Experts of a small language model.
Size: 12 layers, width 320, vocabulary 16384, 64.4M parameters.
Training: a variant of Adam for the experts, 299M tokens, 4564 steps.
Below are experts of layer 7 (counted from 0) of a mixture-of-experts language model. Rows are named router (the router's row for the expert) and show model dimensions 64-127. Each number is 200 + 40 x the weight over its row's rms, rounded and kept within 0 to 999.
After each expert's rows: a language model's description of what the expert responds to. This comes from a sample of Wikipedia text that the model never trained on.

# expert 31
router,192,246,184,225,118,153,186,152,240,123,222,215,154,156,225,178,158,174,246,170,182,191,223,226,233,212,158,167,171,259,255,247,181,163,192,183,247,265,204,236,190,189,226,213,240,132,273,91,220,223,285,217,203,251,135,135,240,196,202,154,247,151,185,213
First pieces of words after quotes, hyphens or heading marks, often in names and terms, such as Comp, Con, Hut, Wick.

# expert 49
router,190,197,158,187,194,172,149,157,248,191,188,193,206,202,190,207,180,205,187,195,193,174,217,250,250,204,150,188,167,267,214,200,237,181,167,154,221,224,215,207,183,128,221,198,200,176,285,155,211,226,286,197,206,220,147,141,230,211,234,131,206,143,217,187
Mainly the 9 in years after 1, like born 1985 or late 1929, plus word fragments at passage starts.

# expert 37
router,173,207,227,189,167,121,216,157,240,173,302,226,193,189,240,186,162,194,176,152,162,149,275,307,243,188,151,191,165,225,231,188,189,168,165,193,234,214,231,255,185,146,233,179,282,179,241,144,148,185,239,200,171,211,193,140,243,163,258,149,221,170,242,265
Commas, semicolons, closing brackets, pipes and hyphens closing list items, table cells and ISBNs, plus coordinates such as °E and °W.

# expert 38
router,134,197,259,200,150,198,131,206,192,154,241,224,238,228,184,176,144,182,212,156,168,178,278,248,268,178,190,130,162,231,290,192,151,195,141,160,219,229,222,223,141,177,198,142,184,204,228,189,182,223,230,214,165,229,178,95,267,192,276,188,202,184,207,196
States, countries, counties and shire endings after a comma or New in location lines, such as Connecticut, Missouri, Jersey, County.

# expert 22
router,159,246,202,261,222,180,157,169,242,190,218,231,172,182,180,191,182,245,179,164,196,132,231,262,230,184,195,171,196,276,221,172,168,146,158,236,264,217,215,228,171,176,245,146,252,180,253,127,170,222,251,257,207,236,169,136,290,203,213,88,207,206,215,225
Inflected verbs and plural nouns, often word-final pieces like -ing, -s, -ates, following subjects or to, such as features, stating, fires.

# expert 63
router,174,190,196,225,195,205,163,169,254,153,167,261,188,159,257,245,151,186,192,119,155,159,265,229,208,246,186,168,191,234,211,191,187,200,223,209,312,229,183,222,149,198,220,173,196,172,258,113,173,192,238,200,158,192,128,161,246,156,248,143,262,223,243,196
Main verbs, often past participles after was, is or to, such as used, produced, built, located, held, moved, worked.

# expert 10
router,193,224,254,252,176,88,174,159,248,214,230,189,199,239,213,226,212,208,228,124,196,205,253,222,215,217,178,187,176,206,251,175,172,205,174,209,268,238,180,235,238,164,234,184,214,205,228,169,180,177,209,240,187,246,161,161,285,168,216,136,228,146,242,268
Common English given names and the middle or final pieces of split first names before surnames, such as David, Robert, Rob-bie, Jimm-ie.

# expert 42
router,194,204,212,254,171,98,127,198,214,141,226,222,179,226,244,183,169,208,185,159,160,189,335,217,253,226,179,142,167,247,237,188,208,178,175,139,199,276,206,171,211,195,202,214,187,199,231,178,146,199,253,219,155,242,155,206,266,155,215,135,198,137,219,185
Opening word pieces of surnames after a first name, such as Br-, Mc-, Sch-, Mon-, as in Montoya, Higgins.

# expert 8
router,186,237,236,244,141,169,160,175,206,184,283,197,202,226,208,184,112,187,176,169,203,173,248,307,244,179,140,177,206,231,274,216,193,184,173,164,243,221,141,212,211,113,253,183,277,145,262,150,149,141,291,193,226,248,170,177,252,192,213,118,228,210,211,197
Singular concrete or abstract head nouns right after the, his or 's, such as area, album, episode, site, agreement.

# expert 16
router,191,210,212,212,176,196,216,174,244,203,224,274,164,146,205,187,166,225,174,157,119,179,287,231,258,164,156,179,204,288,210,184,197,210,147,147,265,217,162,198,217,205,238,173,172,161,270,113,146,150,330,267,140,251,195,175,324,218,218,100,224,199,190,256
Prepositions and temporal connectives following a completed clause, often before a date, place or noun phrase, such as by, until, during, after, from.

# expert 45
router,207,182,276,224,195,190,155,157,218,191,237,258,142,141,204,173,143,186,240,166,160,200,234,211,226,230,158,169,193,225,217,216,170,150,203,128,271,221,213,209,221,183,224,141,188,181,211,137,131,153,241,243,159,208,156,205,249,181,264,175,226,138,221,233
Bare space tokens before numbers or values in infobox fields and tables, such as Laps: 44, plus currency signs $, £, € and approximately.

# expert 17
router,175,246,174,180,135,108,162,186,204,128,222,242,172,205,216,197,189,233,197,143,195,178,244,254,278,203,205,115,219,275,224,206,206,148,181,172,233,243,240,197,193,166,199,119,215,177,255,201,172,242,244,236,157,235,170,205,238,177,233,190,224,184,257,209
Capitalized first words or first letters of titles of songs, albums, films and episodes inside quotes, like Avalanche, A Day, Hate, Your, Love.

# expert 60
router,190,228,181,196,167,162,150,182,202,165,165,243,206,169,213,220,179,256,209,178,180,216,287,295,248,191,178,165,134,236,232,210,166,164,160,146,233,244,182,201,199,222,202,156,271,158,210,160,199,207,292,257,175,232,117,197,217,201,236,124,218,158,172,190
The articles a, an and words like another, one, very before a noun phrase, including two and a half, plus thousands commas in numbers.

# expert 11
router,207,199,216,239,162,168,184,188,236,176,244,198,221,186,238,169,187,188,231,135,174,112,253,254,256,217,219,195,178,243,282,220,202,209,130,169,241,236,174,217,141,145,207,220,211,115,215,152,217,222,237,239,167,237,165,184,251,166,230,138,214,126,200,220
Three-letter country codes before athlete names in sports tables (ESP, ITA, USA), and hyphens opening line-start list items or joining word compounds.

# expert 54
router,170,203,168,206,224,164,161,177,264,227,207,276,191,169,218,228,190,241,213,127,151,151,251,242,251,218,150,152,185,306,235,245,166,169,155,203,245,199,126,252,169,205,206,211,222,128,297,95,157,186,273,290,217,254,152,176,317,241,236,125,222,195,192,234
Prepositions like in, of, during, among, throughout, often after a noun or sentence-initially, e.g. reforms in engineering, During, In 2015.

# expert 12
router,213,202,186,191,175,169,149,138,298,173,220,277,207,209,213,204,139,186,230,114,167,152,274,231,215,196,172,147,228,228,228,227,176,130,145,156,247,219,145,167,163,146,209,184,206,136,235,104,149,169,255,219,149,221,142,162,249,231,185,137,221,193,188,232
Biography and sports career prose: career verbs like graduated, attended, joined, scored, and the following for, the, with, e.g. debut for the club.

# expert 24
router,177,254,223,197,150,167,134,95,205,187,180,189,228,198,231,208,219,187,177,152,212,142,247,263,278,162,156,125,153,229,249,170,134,167,156,188,235,239,167,230,185,202,191,144,244,176,204,159,188,235,237,212,184,233,215,159,244,138,264,63,292,178,234,176
Final nouns of named places, institutions and bodies such as School, Street, Railway, Theatre, League, Records, often closing a proper name.

# expert 20
router,195,209,221,210,139,180,137,169,261,145,265,260,131,172,215,192,150,205,238,93,181,168,239,215,232,196,152,168,199,213,199,178,201,217,158,176,271,208,204,212,179,185,237,167,195,176,209,146,139,218,233,226,132,244,194,189,288,182,242,157,243,183,265,218
Subject pronouns, possessive determiners and the at the start of a clause, such as he, its, their, her, the.

# expert 23
router,173,182,218,260,192,149,182,140,191,125,271,261,177,163,179,219,154,201,178,138,159,169,220,216,242,204,178,189,179,214,263,168,180,188,183,189,197,204,177,241,184,143,237,178,225,140,226,129,188,206,279,268,180,263,159,192,280,234,226,99,172,174,254,243
Middle digits of four-digit years, especially the 9 and 0 after 1 or 2, in birth–death dates and citations (1926–20, 2015).

# expert 5
router,174,241,220,207,207,196,116,130,211,136,234,235,160,192,202,207,147,201,207,177,167,171,246,231,251,179,187,139,217,215,244,219,198,187,161,204,235,258,169,279,168,131,205,172,237,153,267,149,171,201,285,229,184,249,107,147,268,170,221,190,223,181,273,246
Digits inside geographic coordinates after degree signs (79°19′E, 47°27′50″N), plus byte pieces of Thai and other non-Latin script, and some list connectives like and.

# expert 2
router,184,197,240,223,179,103,131,190,199,175,179,218,144,202,236,201,177,199,218,117,158,201,274,216,284,197,161,132,181,233,224,176,184,156,185,171,210,282,192,218,199,183,195,211,192,185,230,186,128,165,199,230,144,232,176,177,296,160,192,116,196,130,191,218
Pieces of personal surnames, mostly after a first name or initial, in lists and tables, such as McG, Kumar, Bold(in), Coct(eau).

# expert 4
router,222,215,198,227,180,179,125,137,252,182,243,249,162,149,249,184,171,207,190,185,208,154,239,282,263,206,123,160,188,208,227,204,199,180,200,133,233,226,224,216,192,219,214,139,193,188,237,182,148,215,280,219,177,193,201,109,269,134,276,138,251,191,242,222
Blank-space and pipe tokens before numbers in sports league tables and chart columns, especially goal or points columns, e.g. | 11 | −3.

# expert 41
router,182,231,219,244,180,146,132,125,204,186,192,208,191,168,185,207,148,203,183,181,137,166,304,243,250,185,230,197,204,191,234,183,193,184,183,148,266,261,139,263,231,169,181,183,266,186,246,146,148,177,232,276,154,214,232,183,243,152,188,171,223,194,287,227
Separators between fields in tables and bibliographies: pipes between cells, colons after publisher cities (Paris: Presses), colons after Written by, middle dots.

# expert 50
router,235,240,176,198,183,152,171,160,207,187,191,217,173,192,195,213,149,164,195,191,119,129,266,275,259,190,169,125,170,276,209,209,229,166,191,209,237,224,205,211,257,195,261,216,229,186,258,153,172,202,302,241,197,234,213,139,223,178,253,101,186,180,207,256
Concrete everyday nouns and inner word pieces of Latin species names and technical terms, such as box, age, Year, salt-ator, fulv-ip-es.

# expert 53
router,189,196,224,193,168,126,203,175,220,185,198,190,224,202,211,225,161,172,202,205,180,126,274,255,274,219,207,93,168,258,245,213,184,159,170,163,224,244,215,228,182,185,239,187,244,179,237,226,143,212,258,225,188,229,219,217,260,162,269,101,292,184,209,212
Words in sports venue and institution names (Stadium, Arena, Center, Memorial) and the preposition or punctuation before a location, as in Stadium in Little Rock.

# expert 34
router,216,219,199,268,178,195,147,222,290,152,207,246,154,154,192,234,217,163,207,181,202,170,251,221,280,215,172,184,159,232,191,175,170,148,232,196,275,271,168,220,166,193,225,132,213,139,254,191,213,191,241,229,184,225,124,134,281,166,266,171,200,144,210,208
Blank-space tokens opening cells in career-statistics and election tables, usually before small numbers like 0 or 2, plus headers like Goals, Notes, Swing.

# expert 21
router,176,187,220,261,186,125,129,195,238,204,211,271,179,210,196,196,145,197,186,121,156,199,242,230,279,168,182,141,163,212,236,189,162,165,176,155,181,271,201,215,188,185,233,195,187,175,249,160,116,212,254,217,140,249,149,188,313,189,218,123,235,187,244,219
Surnames or their final pieces in lists, tables and rosters of people, such as Smith, Miller, Jr, Mull-er, Galopp-ini, Macpher-son.

# expert 61
router,179,201,266,204,134,98,171,215,245,114,168,294,226,195,237,193,123,180,284,169,161,135,267,283,244,173,234,140,207,248,200,203,199,165,155,201,251,222,181,227,189,228,206,208,248,163,204,164,148,225,241,224,170,204,163,167,261,186,178,177,269,174,204,254
The word the and possessive determiners such as its, his, my, 's, mostly after prepositions, including epithets like Paul the Apostle.

# expert 32
router,152,173,239,236,144,180,204,151,216,147,173,240,182,222,246,194,119,161,224,110,161,86,244,198,258,231,109,117,162,193,266,175,164,172,167,161,257,255,173,227,192,174,234,191,188,141,260,100,181,164,248,217,212,228,171,162,220,185,214,146,283,200,198,224
Words after was, as or a in biographies naming a role or status, such as one of, professor, member, footballer, part of.

# expert 48
router,187,200,223,210,180,119,228,171,182,176,166,202,165,143,246,240,145,162,185,106,227,145,272,249,276,192,203,176,227,222,235,187,188,169,165,187,225,258,164,258,239,181,200,179,251,155,210,183,217,190,240,271,152,233,189,210,220,175,174,132,260,110,186,234
Digits, decimal points, en dashes and symbols within numbers, ranges and statistics tables, such as 3–4 cm, 30.80, percentages, table pipes.

# expert 56
router,225,245,258,197,180,158,211,174,212,214,215,249,176,223,273,199,145,211,198,156,184,200,280,233,240,233,152,158,207,244,227,211,155,176,201,191,302,255,209,256,242,140,228,157,220,210,279,186,138,191,221,260,182,248,177,191,216,201,210,199,201,139,216,220
Periods, commas and semicolons closing a sentence or clause, plus heading end markers such as == and paragraph breaks.

# expert 58
router,164,215,187,228,171,160,178,175,253,155,204,253,206,168,202,240,207,216,236,135,201,175,202,251,232,181,152,178,225,256,219,195,155,197,160,195,252,258,113,243,188,212,212,243,205,193,266,178,180,192,247,265,191,263,196,109,247,194,236,144,233,198,246,220
Genus-name endings in species lists, infobox field labels like Spouse, Coordinates, Died, and party or position words like Labour, DF.

# expert 14
router,214,253,150,217,204,149,215,179,238,195,211,240,186,209,209,184,119,174,215,140,187,147,192,272,262,169,182,175,176,237,231,232,212,167,178,174,231,232,220,217,215,185,248,199,239,190,258,141,179,151,293,267,210,206,195,137,216,192,238,159,198,192,197,303
The first digit of years and other numbers, especially 1 and 2 in date ranges, citations and tables, such as (1929–1991), 2017.

# expert 18
router,216,266,231,214,146,177,185,167,193,201,194,195,197,212,210,226,157,244,225,113,197,208,267,242,234,183,219,120,176,282,203,166,209,139,156,199,266,220,138,251,173,193,229,143,245,138,202,154,172,224,238,265,167,233,195,134,213,193,230,148,217,158,250,213
Of, and, for, on inside formal organisation, committee, law or field names, plus adjective pieces like -ological, Social, Medical.

# expert 3
router,188,263,172,203,122,171,203,143,224,129,269,252,168,178,174,189,183,179,149,192,189,127,244,214,214,250,164,149,237,227,215,249,155,178,180,182,229,245,172,207,219,142,217,151,204,137,287,151,172,240,254,225,167,249,127,162,202,247,212,105,232,161,197,165
Starts of units and abbreviations after numbers, such as p in p.m., e in euro/eV, minutes, percent, plus According and Due.

# expert 25
router,145,184,209,249,144,179,173,165,194,134,197,221,169,214,183,166,178,224,242,151,188,115,226,209,211,193,154,190,159,266,259,198,217,173,219,192,256,232,181,208,150,166,155,218,233,151,216,164,136,180,271,238,173,206,112,176,284,194,225,134,184,186,228,203
Modal and auxiliary verbs and infinitive to before a verb, such as would, can, may, do not, plus some verb stems.

# expert 47
router,138,258,233,202,168,150,178,126,230,110,248,209,249,189,156,196,165,206,220,171,174,142,217,273,229,195,214,173,172,277,235,185,212,162,166,222,207,220,178,248,228,205,239,183,219,192,215,152,146,161,291,280,180,226,184,176,278,180,240,132,228,178,209,208
Relative who, that, which right after a subject noun, subject pronouns it and they, plus percent signs in tables and head nouns before verbs.

# expert 27
router,199,209,192,187,151,161,180,140,215,144,265,193,228,186,217,190,134,180,224,180,153,164,234,302,252,196,131,161,147,239,245,183,139,197,196,201,269,269,191,259,165,190,215,175,254,151,264,156,211,188,259,234,196,239,210,164,232,210,273,141,264,161,207,226
Nationality, sport and type words in short descriptions right after article titles, such as American baseball player, video game, Portuguese footballer.

# expert 35
router,194,248,216,252,229,158,124,138,194,143,226,245,199,225,202,239,154,220,187,173,214,152,238,256,237,222,187,175,185,250,213,207,168,191,184,215,276,281,153,233,167,187,218,221,168,103,257,178,161,194,232,230,196,261,199,189,269,208,235,145,244,121,271,225
First digits or spaces starting numeric cells in pipe tables, such as car numbers, ranks, years and times (02, 108, 1999).

# expert 7
router,165,197,236,202,182,135,204,177,194,139,264,196,185,210,193,227,190,178,167,156,166,197,208,240,223,153,159,138,151,265,251,215,138,178,141,181,217,241,165,221,236,218,195,149,191,137,265,145,155,180,257,274,196,248,202,188,234,205,233,169,210,163,183,198
Structural tokens opening lines, headings and fields in lists, infoboxes and tables, such as ==, Coordinates, Website, Pos.

# expert 28
router,197,211,204,196,207,121,138,184,221,138,200,232,165,201,230,163,153,183,233,108,152,204,218,232,239,203,124,142,194,249,213,194,157,206,218,231,224,283,206,261,119,221,255,199,251,170,285,151,131,158,262,190,149,242,149,185,234,169,204,193,203,173,221,250
First digit of a multi-digit number in tables, years and figures, mostly 1 or 2, as in 2009, 1985, 445.

# expert 36
router,142,276,220,215,183,150,180,158,265,168,224,221,194,172,211,214,150,204,212,131,180,172,203,249,231,187,183,189,179,208,230,174,160,196,221,191,266,268,174,183,210,179,226,211,228,199,224,167,154,168,227,248,230,277,161,130,270,169,237,131,229,193,214,264
First names and their word pieces, mostly starting biography entries or table rows, such as Robert, Andrew, Chris, Malcolm.

# expert 52
router,211,210,242,207,209,164,173,179,188,145,185,231,182,142,178,190,209,213,210,153,230,190,231,270,258,213,132,163,170,239,251,177,157,134,135,151,267,223,194,166,178,168,235,177,254,141,213,146,147,173,268,270,176,243,179,189,286,216,232,170,212,178,267,215
Indefinite articles and auxiliary verbs in narrative biography sentences, such as a, an, was, had, has, often before a noun phrase or been.

# expert 9
router,196,213,174,167,128,114,165,213,238,163,214,215,235,231,209,238,193,233,168,154,185,200,257,260,204,215,168,152,189,250,187,203,203,163,145,181,272,251,161,278,207,159,170,211,240,194,227,134,178,271,226,239,171,233,198,105,240,132,230,108,219,188,192,208
Closing quotation marks and parentheses, plus word-final pieces completing a word, such as ”, ), -based, reput-able, wing-ed, bone mar-row.

# expert 26
router,222,231,160,241,140,204,142,115,199,177,205,211,196,155,198,227,168,183,188,177,187,168,229,238,209,221,153,131,170,250,211,195,177,147,183,189,299,215,149,251,198,142,244,160,244,154,252,139,200,197,237,215,187,244,175,109,248,174,237,90,271,174,224,238
Abstract or general nouns and their suffix pieces after the, a, of or for, such as development, health, water, govern-ance.

# expert 6
router,204,239,206,251,171,159,131,167,214,153,250,185,176,157,206,177,179,178,217,191,131,165,286,241,253,200,155,177,159,252,224,171,203,171,192,183,255,241,169,239,267,173,222,126,173,155,231,155,178,212,290,238,174,200,170,178,247,184,242,189,239,143,210,231
Conjunctions and, but, or linking paired nouns, and slash or hyphen pieces in compounds like singer/songwriter, half-horse, shop-terraces.

# expert 30
router,216,220,223,159,183,156,174,218,231,188,179,267,187,173,181,213,182,228,225,158,192,129,244,221,202,200,204,190,168,228,292,245,209,172,177,152,258,250,178,168,166,179,175,176,190,149,226,177,152,213,245,246,231,260,172,116,260,216,231,108,225,150,194,229
Commas, of, in, at linking locations or affiliations, as in Jasper County, Mississippi, People's Republic of China, Daniel D'Addario of Variety.

# expert 43
router,231,218,182,204,154,131,196,172,227,122,272,242,205,163,237,204,189,217,202,168,195,190,243,235,216,234,163,142,227,224,258,213,140,194,155,197,236,216,193,244,224,159,230,166,196,165,263,184,195,198,249,218,151,284,160,205,250,204,230,175,252,159,240,203
Capital first letters of abbreviations, country codes and names in tables and credits, such as TUN, POL, CPI(M), JAM.

# expert 33
router,214,216,190,256,144,201,168,187,216,223,241,213,222,231,231,160,147,175,228,109,149,122,226,268,229,236,135,155,216,204,277,187,192,206,164,171,266,234,148,246,174,152,202,174,210,90,254,147,210,218,247,183,191,210,175,115,277,179,179,90,267,176,248,204
Nouns for a person's role or relationship after his, her, a or the, such as father, wife, prime minister, goaltender, coach.

# expert 59
router,219,217,280,241,187,166,171,155,310,165,244,284,161,151,205,185,173,200,183,131,137,183,253,215,258,150,168,137,214,272,205,236,212,206,179,149,249,274,214,240,235,151,229,149,209,178,222,184,129,180,251,312,209,270,188,162,284,220,251,169,210,158,188,210
Subordinating words and prepositions opening a new clause after a comma or verb, especially as, plus which, where, when, because, by.

# expert 57
router,197,206,274,196,212,132,202,154,228,212,270,230,148,176,202,210,149,220,201,176,158,205,259,238,272,141,163,196,180,196,245,205,218,206,165,148,259,231,136,199,192,213,226,145,251,179,264,183,196,216,208,214,228,211,154,191,242,209,215,145,234,121,220,242
Periods after initials or list numbers in citations and tables, such as Edda L., and common first names like Robert, David, Chris.

# expert 55
router,195,245,199,208,166,175,160,148,250,191,260,163,153,216,216,215,144,242,174,144,174,180,298,229,245,226,190,178,199,246,233,208,164,147,139,153,309,290,201,229,221,130,208,159,221,184,272,191,134,175,259,297,170,226,209,181,230,189,223,151,205,123,201,243
Commas ending a clause or phrase before and, but, which or a new clause, e.g. reopened in 2022, ... following.

# expert 0
router,160,249,232,234,199,173,242,215,213,158,244,247,185,237,182,173,186,206,248,108,177,210,252,195,242,201,206,182,189,261,241,180,209,173,170,170,176,242,169,245,176,158,222,196,198,202,301,169,218,212,252,221,144,234,181,186,292,203,240,155,196,190,224,201
Adverbs and focus particles in running prose, often mid-clause, such as only, also, not, never, often, rather, plus -ly suffixes.

# expert 51
router,166,181,232,249,140,181,133,180,202,173,211,236,247,167,190,208,159,167,214,136,195,182,264,251,187,182,216,153,213,226,186,162,192,180,154,229,269,237,179,198,213,153,166,154,202,222,199,131,181,221,219,234,193,269,208,146,224,235,224,144,191,205,208,190
Individual digits within long numbers such as dollar amounts, coordinates, times and table statistics, plus million, billion, hundred, teen.

# expert 1
router,191,225,197,205,193,161,140,202,241,195,213,278,153,154,209,239,155,180,216,166,159,174,220,261,266,189,190,179,235,199,206,227,212,177,220,166,254,237,168,148,161,130,203,167,266,125,243,172,152,188,219,212,209,227,200,164,278,162,245,155,233,134,210,207
Leading digits and space tokens starting numbers in tables and dates, e.g. 100.0% vote totals, 1987, January 11, late 18th.

# expert 39
router,166,250,208,212,200,184,126,133,193,188,192,235,241,201,158,196,156,191,162,187,142,211,281,226,229,188,167,142,195,212,221,216,177,189,204,207,213,229,188,191,181,196,199,194,202,143,224,78,204,178,241,223,215,232,210,104,222,193,246,187,232,201,203,214
Number words and quantifiers before a counted noun, such as two, three, several, various, numerous, as in two boys and two girls.

# expert 13
router,210,182,230,212,194,82,161,151,259,181,221,259,229,208,220,210,186,221,227,155,133,162,317,290,248,193,187,159,182,255,203,198,199,133,187,209,231,260,205,221,142,187,201,171,242,151,246,142,158,221,259,207,214,189,182,156,216,171,213,174,193,119,165,242
Later digits inside numbers in sports and election tables, such as win–loss records, points and percentages, plus dashes and None.

# expert 19
router,140,200,179,233,164,73,171,163,187,140,244,272,162,156,223,207,191,259,148,158,197,158,294,231,239,147,157,127,227,248,242,221,194,191,191,207,216,208,179,229,211,145,205,128,181,153,236,165,186,178,288,210,198,243,130,184,268,195,211,178,236,181,169,244
Unit and column abbreviations after a number or pipe, such as km, ft, kg, mi, W, L, T20, RPG.

# expert 29
router,179,238,244,237,135,119,113,187,234,189,216,212,196,137,227,257,137,201,162,165,136,140,285,266,230,203,198,182,213,267,223,236,237,194,184,239,322,255,193,250,177,175,169,225,215,167,209,163,211,232,271,196,158,230,152,153,241,227,219,197,237,179,242,226
Digits inside identifiers, ISBNs, gene names, legal citation numbers and math subscripts, plus non-Latin script bytes (Thai, Chinese, Arabic) and Latin taxon endings.

# expert 44
router,238,212,240,203,123,140,159,204,234,180,209,288,169,208,199,164,152,210,157,175,138,181,232,273,242,181,199,171,176,241,212,234,178,180,172,136,248,278,172,294,212,179,159,167,237,142,313,208,185,189,237,273,196,274,117,173,324,212,200,91,184,118,198,223
Subordinating conjunctions and prepositions that open a clause or sentence, such as when, if, until, after, In, During.

# expert 46
router,165,250,241,209,150,191,129,157,224,149,234,191,184,172,239,171,170,185,197,182,126,140,276,239,221,214,159,136,135,239,187,219,190,195,208,213,209,248,209,211,234,165,205,197,216,152,229,166,198,205,257,208,213,229,117,165,221,171,208,160,260,138,179,225
Inner pieces of long technical or foreign words, often after an initial consonant, as in oligon-uc-leotides, dysf-un-ction, ph-én-oménologiques.